{"d_model": 160, "experts_per_token": 1, "d_shared_expert": 0, "activation": "swiglu", "normalize_top_k": false, "init_std_router": 0.0174, "lr_router": 0.00189, "norm_eps": 1e-05, "beta1": 0.93, "train_tokens": 727000000, "dataset": "wikipedia_en"}
Below are experts of layer 3 (counted from 0) of a mixture-of-experts language model. Rows are named router (the router's row for the expert), down (a neuron's output weights, with its number) and show model dimensions 0-159. Each number is 128 + 32 x the weight over its row's rms, rounded and kept within 0 to 255. Numbers have three digits each.
After each expert's rows: a language model's description of what the expert responds to; "comes before" lists some tokens at least twice as common just after its tokens as in all text. This comes from a sample of Wikipedia text that the model never trained on. Tokens count by the router's weight.

# expert 13
router:115165146135119112129134137149068112155136140157086138114127155139151139173113129090093130099141128134121133123136070091097129131147101176177018074096120161161172130115146115168161163095139105127108144149121208098142124143161088049107153138155117103181108084141134166108084148124123149111098103101189097099129188102137180178108130131118115096121159136157090097211102157131112148141128119106148120119130193101127109186129160161064184087120151173045111066120160146057083107148112141
down3:194120135156093078161130107093090177074151141140167118151102134131129145001109089128102063106123122165118137140095148150136147110075091131102201178094140117159139163120126158149122114112117174114126138145176114112077174173105157169150119082160139098101155139102115119141091129144177101130166121114107101170110077116142120186139136096130121116131169181133203102108093146042144115111157063175097155132101100177096153081088152092181115139112078117151122164159137089146156095157129132
down4:125128134122167141095080088082105139108104161101135155121111132197147159079157162146066100120131129048086149113116125171076050111109172169124129111178166116149195137110133163158139167110128101124111096112100135107086129120123147078192187130171141147167166110161077051202110126141185092079118146135128167147149116108131118114172130126117136116119154107132152110123041192102133136152122102185130112129166126176164096138143122077159083171141082106109074171160134157092088119119097116
Description: Statistics and word endings. Digits in stat tables, census wording like residing and average, and word-final suffixes such as ing, s, ality.
comes before: ".", " in", " of", " to", "–", "°"

# expert 15
router:143140153164141181151124094131099067148118072085138128108128155195133141153131113143115140141090138162099103119054112126139063111113102170145070102119166139130151106125161179152120159093091115102080139155153165093159145116161092081123143107143150123140157135120136120155116152100110167089084156152141086126173108098143131173115142148203112134096178114104120157114201140136186185179135171135113124052060161147156130112161138179080146140130142170029181177104106071122057145119121125
down2:119161098095189125112144110107167103137118181076143160129154195180129125139137144152097136078164109140108149075139130165168135084117163101030132099100115104130078152090119119111096136132122083113128082113156157137172156134124167103081158173087123098142081132160090079191091153108067076203117111114171120134136098140125064158137164060132105155143157126152165104107197134125161125142179126104056197098135115156124171137136097134122152140164112142116122068205150134122120144142090111
down3:137121064112095208127111148154066113145100154125132158135151133145123130156152163104125176094118122116095169135091132161119122126096148108097151075145168116109173096119173196093085116105166043103112088110165128135131144131136158126129140090097162110083170143090074148102105107160100206094151101151086109093146120112117164095091113134146178152098143140107126123119107204093184131186099199111173129121119167125115146040178100103147156071140178172122118109112163127167114189128078113
Description: Closing punctuation. Closing parentheses, braces, brackets, quotes and sentence-final periods, plus final name pieces, as in (s), H_{38}, Prize., Eagles.
comes before: "\n\n", " |", "\n", " The", ",", " He"

# expert 8
router:143141106099094137085152103140103121122126069127108084097123137149123100189148107127114114084094173185146128130106111128114084142151104172144114115067140099135151107128115169160146191107142103156082150126178160121138157083133122074121179120116124140111131101129134101157122144105111167049122123112181093128099177154111175137200173117213118173136149141081158134142179104120113168155114148176118154083053171142142118141142168161016130101117124182083169139088177152098077113113138065
down3:148166177152084094137199130120120120189138119083093179131169141141155105138147087198121100138122029089066101106195129127113137139111128063139137159167097104092116122146118102125133091113187184159104106078154120108131126091131099182122132055134147099141141144064145180061141121131107101107124114163136067130111128111135121083148154158136184166075094180146168095112119152135106125145123173171182094146135151193138087112159143128149127083148134122097090121105090188173120100131111158
down4:152115112133094115145120105089137127176081145088162144148149078103083117159099098114121152097071097136122148164157191174091099168108159147125164139124135130129076164146196181092162118156132119144056180111148122095081104127142121153087164137093104127200109206110130121099138082144114126165101223087150132107156155141105110129125080160150077115180145137137168174103100168164171125115121149132158151143157159144119064165067113132095122138118086102147112063160136086109135055141061118
Description: Prepositions, conjunctions, commas. Commas and function words joining clauses or phrases in running prose, such as in, and, to, from, into, during.
comes before: " the", " a", " and", " which", " be", " his"

# expert 12
router:144095135109066136140126078146127166139143105147134118107076124108163173165119110154119146135146205197164128139124119130089141133119137156114104090119140128126190113164128090179176180158128083111138154121156109101111173142116130097078149119133121129192130102075152129135061140091117188101117138114137101086120122092139103186094104139220139148110202157090180139138122092141148136155115165159110140088130163121176122103102085224061115138110092144048122105088085119099184089101162093
down3:125072121084104160188156114120148130153082110106123164063087129164132133101122124076093106124143122100176157125111140116114117202152087148129102079156126116117146104148190062113145100114108154093156179116088195144101138117100145161107126044144161097127113128073078135116157162158119138114167137106115147152130121124156106124199180144107129132141069171139135077144074121063097192115109172140118141127133078117115228119127120147135113156142117169156192062152144091143205163134123127
down4:123160094130111131123127157132124156124131164109105125125161119096119172085166118098095114175124100153094161149185136136169111132168106132010167121090070088128103150139120121108153074182123166139150170162110168133174115166078174093085092144090133104141143107051109130136177113109157154188093136127098123148089171139109099133154104125147058118131168106069189109177116120109120131120119194137162104166176110107156097116144169184107106184102068150129150139100139113110108191102083064
Description: Line breaks and Asian syllables. Line breaks ending list items or table rows, and syllable pieces of Indian, Japanese and other Asian names, like ara, ka, h.
comes before: "-", "|", "u", " -", "i", "a"

# expert 1
router:151089100117068170136164086122121078124067101092142115107136159190154130173093098110140143116125115168120130086057135105108077148139126206162098131109163121146146098146118135155149175061128063134103126137138201102124148133150112062107139151105118146059151139112153133129077130110121118102138174120166109180089175099155213179190186126137112148115120122103130124102146141161134167180083146171110124120143133127134134140151131167052108097133117172065174148114157149071087094181134093
down2:137155112151151130084166142120142131157128161134110188156129136038150121043144099135093129128059118118162203202144136098123139109166105156099136117137140121094035164079119052072111133123103094163164122108140103203096096097147111186110156153153153139146144128068100124126130112111118114150048159100086156132124103171119153127188095083097120157127131076090145102147073167094164176138117153182105181151145149121158102120103138188134131114109139175139111149144122115143131117102169100
down3:129128115129096156164122170089107140168152103106111124111080111114140135126145142091137137144141143149177134081072203147126105137080093146171171119123151064068134075107223142120124126134119124160087109178093148157127172128143189096171127156157095081104128089201138081099042116033158131145119125153154132081165150114143109151121120060161166137136161178146135142157137144109133146134137132168137133165091091102162136122070134089081161179098100168087091090146072120139164129160148122
Description: Function words, auxiliaries. Auxiliary verbs, adverbs and connectives mid-sentence in narrative prose, such as was, is, also, as, with, that, he.
comes before: " a", " the", " to", " been", " was", " an"

# expert 5
router:120130120120146152136116080152123091160113080110170094107133144163126139179111126097154140123060143103104123152093105132113103139151155167217089091157133130153148106183125160143139209075157081097126144168178098150131141166153090085093145161145148121120113136143132080148145174058162156074133127114162091125125166107149159170182212108213110133110156135088158133123171124127131133138072146154088119066098152108134129103157162168028123115134116173073176144110143151113078167120124104
down0:098134130106121183085097089124098182144160176093052114109156062188157082133107119087138131117153084142178145139121083188166130123096140142175110126160167114083166126132108129098144111112139119141100075140116154100133115159112140126129154123125166109144156064139070102135102157137101188117112094176144155136116151115165163121168149081116149129194110145120121203139130146071123107096086206110122118169143142151168113112050138156109100176115047102093153049144139115183158152104082144
down1:120084075139134169106062141141110147083172121139187093072096126059175149180125142117081077150223139134100176112152125101084132142090130121125166200122149115136094108151172102131115132108114113136099142108140154091159169085154085090156101169137114125084141153163177130108139176135106088093186109122096178118107160118082059125128104161117076142130207127095184177170142139100097159125069126165123106150134189095110161148147130152117128161112142110117082141097105132182159114123097092
Description: Field delimiters. Table pipes, colons after infobox field names, semicolons and spacing in lists and tables, as in Founded:, Length: 4:02, | 2013 |.
comes before: "|", "\n", "  ", " 1", " 0", " —"

# expert 9
router:111095138132133139105151106127125104137092145121185124146164122170175144175137098147152142127099188105155094116106144130078111124139134107203106118109149083145171103116116189127138180093165088105089145160217114125093148102106078079120137161114142115136130175092149156104060144146121109047129176127146107121144107163140177146143129097147141143140051135095169142094144078104154154131144134145138154033093218122183083141145167130076106119148172165068172111098112110113083160160108175
down2:171134101104125118148152143176170104183136121146102162158160159121120136120074131103169148141134030105137137182191121125130172135129140124074133063149150109162185193097146137097117135126110194105100140138136166182137093179121155111107130105166115135139127152119107080134076157102104051140083185115100156145165046163141151117156104141121135110137097087132162106128100105118145126142092115093097049089107070144139081099148089160119119106164084159195106105139103089094173139125118204
down3:134115181120099070127116158151148120130131126074111110120113198087134181128096165088050102147123187127163133157109207151098098136156126118132104171138099094100064110135105147138135116144107081135137123134145095135189159120129152149082081140192176134150103154151092105129099135097159101132145075183118079129192098155120141148110099149165143155111152131045185114190141130134192072100135133115156130127080075124159167103157151113075155144127089165122121144107122066136203138112060135
Description: Infobox field names. Header and label words in infoboxes and tables before a colon or pipe, such as Team, Total, Votes, Date, Location, Box office.
comes before: " |", ":", " /", " (", ";", " ="

# expert 14
router:124103140117116167083127052149161098143058087123123125112134121134119146213139130093100121083085176156068157122132161114123108174157140162178159136117132161125132134134104129140131161067106091111077154177181137129137171136128088059164152119132125164131145102124154137134146132111110195036114151094148103132093165137166160214146145115198127134099092093071112113140132107106136133136124156142112132059073185114128137120093169204078103120115121171075152139120127113105062134083130090
down0:138109114075125209128122128087148124060141161131117128124085142122147153106078145119111071145185150142181123132148142187170065119163146157091108091133110113131111106128101131121063088104065121136143120075066109173138087133161208151081138060095133151112162177114140151094119083136110165160173137097125115103089122163137105146158170080163161113183141101129121156132141153184129103116198177118156104098159177137085093089083132121123091094117150120162208105166129146160111094131175126
down1:105130146153145137157121157111087088143112169054100126130057088173134112128152212100102105106135163141077088126173150137043053103123125108092167152115166164162138133122087121139091174116160110163143202128134133142131138147155183119207174076150126109110089095054079135136151123167167142134149123124135142083132119146140096155088083162173067081087172137126163085127110132143139092130137094159077146169173128158101117152107109078171167123145131166157122175137137116091090095114146101
Description: Table and markup symbols. Markdown table pipes and dash separators, heading equals signs, and hyphens in compounds like Vice-Chairmen or longest-running, mainly in election and results tables.
comes before: "-", "=", "|", "  ", "\n", " •"

# expert 7
router:128099135131077120124105102165154113115087070116147116094119116206159120159141137116130166113106162207143180078073118205131141125145095218135057133158134127138146070120154103166132182128082110109119141146096151107137177182141108103136134140133090123158029134164142152118128120119091112096131145171149065100115117162151114207140174100143151133116137151122080072139156120128163127137088114099123133138106203111143148118122098159102101042147154176072123161106114083109131083127093132
down3:081152160151131109107114099047143109144120083126178101159179136110141148114127127078095147114105105193142142128147160109119147126120193114093126082147152095132088135121087210187144052149123177127135134056150111054110080175122142118129136104115137129119155156063129102164159168202157143167150081097050158096131129118122156140209128102106109206097073144126078181088106157105122124128110143102153137126111075151129126140139127157114091133121165120154117113180166121121148149146070147
down4:136119187105151103105132075180156151168168127113167095143170120203087164109150111039155118178107116156156091115136080107101162154088175144184101097080135164114057118117184110135104111140100169128161142126121118121016084150162121148092142167145128179131082139125126094150099100120099092112127184136146146102092130123079127175155074054054141171130162115190149109092113082103177146105170110161112128133183126169108123123095142145122132134114148140149164085123124138141115136125144145
Description: Word-internal fragments. Mid-word pieces like ick, ock, uck, ack and nouns like King, fire, death, often word-initial stems before suffixes: sickness, goddess.
comes before: "s", "ed", " of", "ing", "er", "y"

# expert 6
router:147163166150097140101185112172058106098131084135128150039146165166161150190121106136119129088142203166107159118105092117133061155088121189163115093100162109173162100166125159149146164089056141128130201161206138127109107137125136094124160139092171126168103065111123120104079113074118131092108121140179132167134123070154111181114144107147132085088078145145105113149154151112130118112153152125150164114060112182165122083162125151106130063128133139089133101124162146160091136141117102
down2:075131134111090152178194144136185116108138112138091188061121111131115128134071139141147134109142130058140134121082140104099109112166138061109117139137129089137139111112113153115105139109093178035167128136080010101136158151124145107138173098073161212104130115158091157135154166181144183140080135118114127118173101119103100100156138170123132142146120127164122112102127156157099128207114124118139154195143171123195145146139106100096102106119123163093127188118149085120082183113145144
down3:063084140105103120145122127090140167133106163086200130131131105122150147080077094085087031139100143117139151179133089122142156139150092162121128146122131150124124094126142153175114067198148141111128099123153128122171139057148150098156140074133184130156116089114092020090128123139096149171137162142171106136097126104149131162165099115114152197119141158098089145114131122125154127157147136093156141114157072127155142136094118160084209152179109162159118138135105117134066207186085120
Description: Time words and endings. Common nouns like year, years, time, century, world, man, plus name-final pieces na, ia, man, ian and year numbers.
comes before: ",", ".", ")", " of", "'", " and"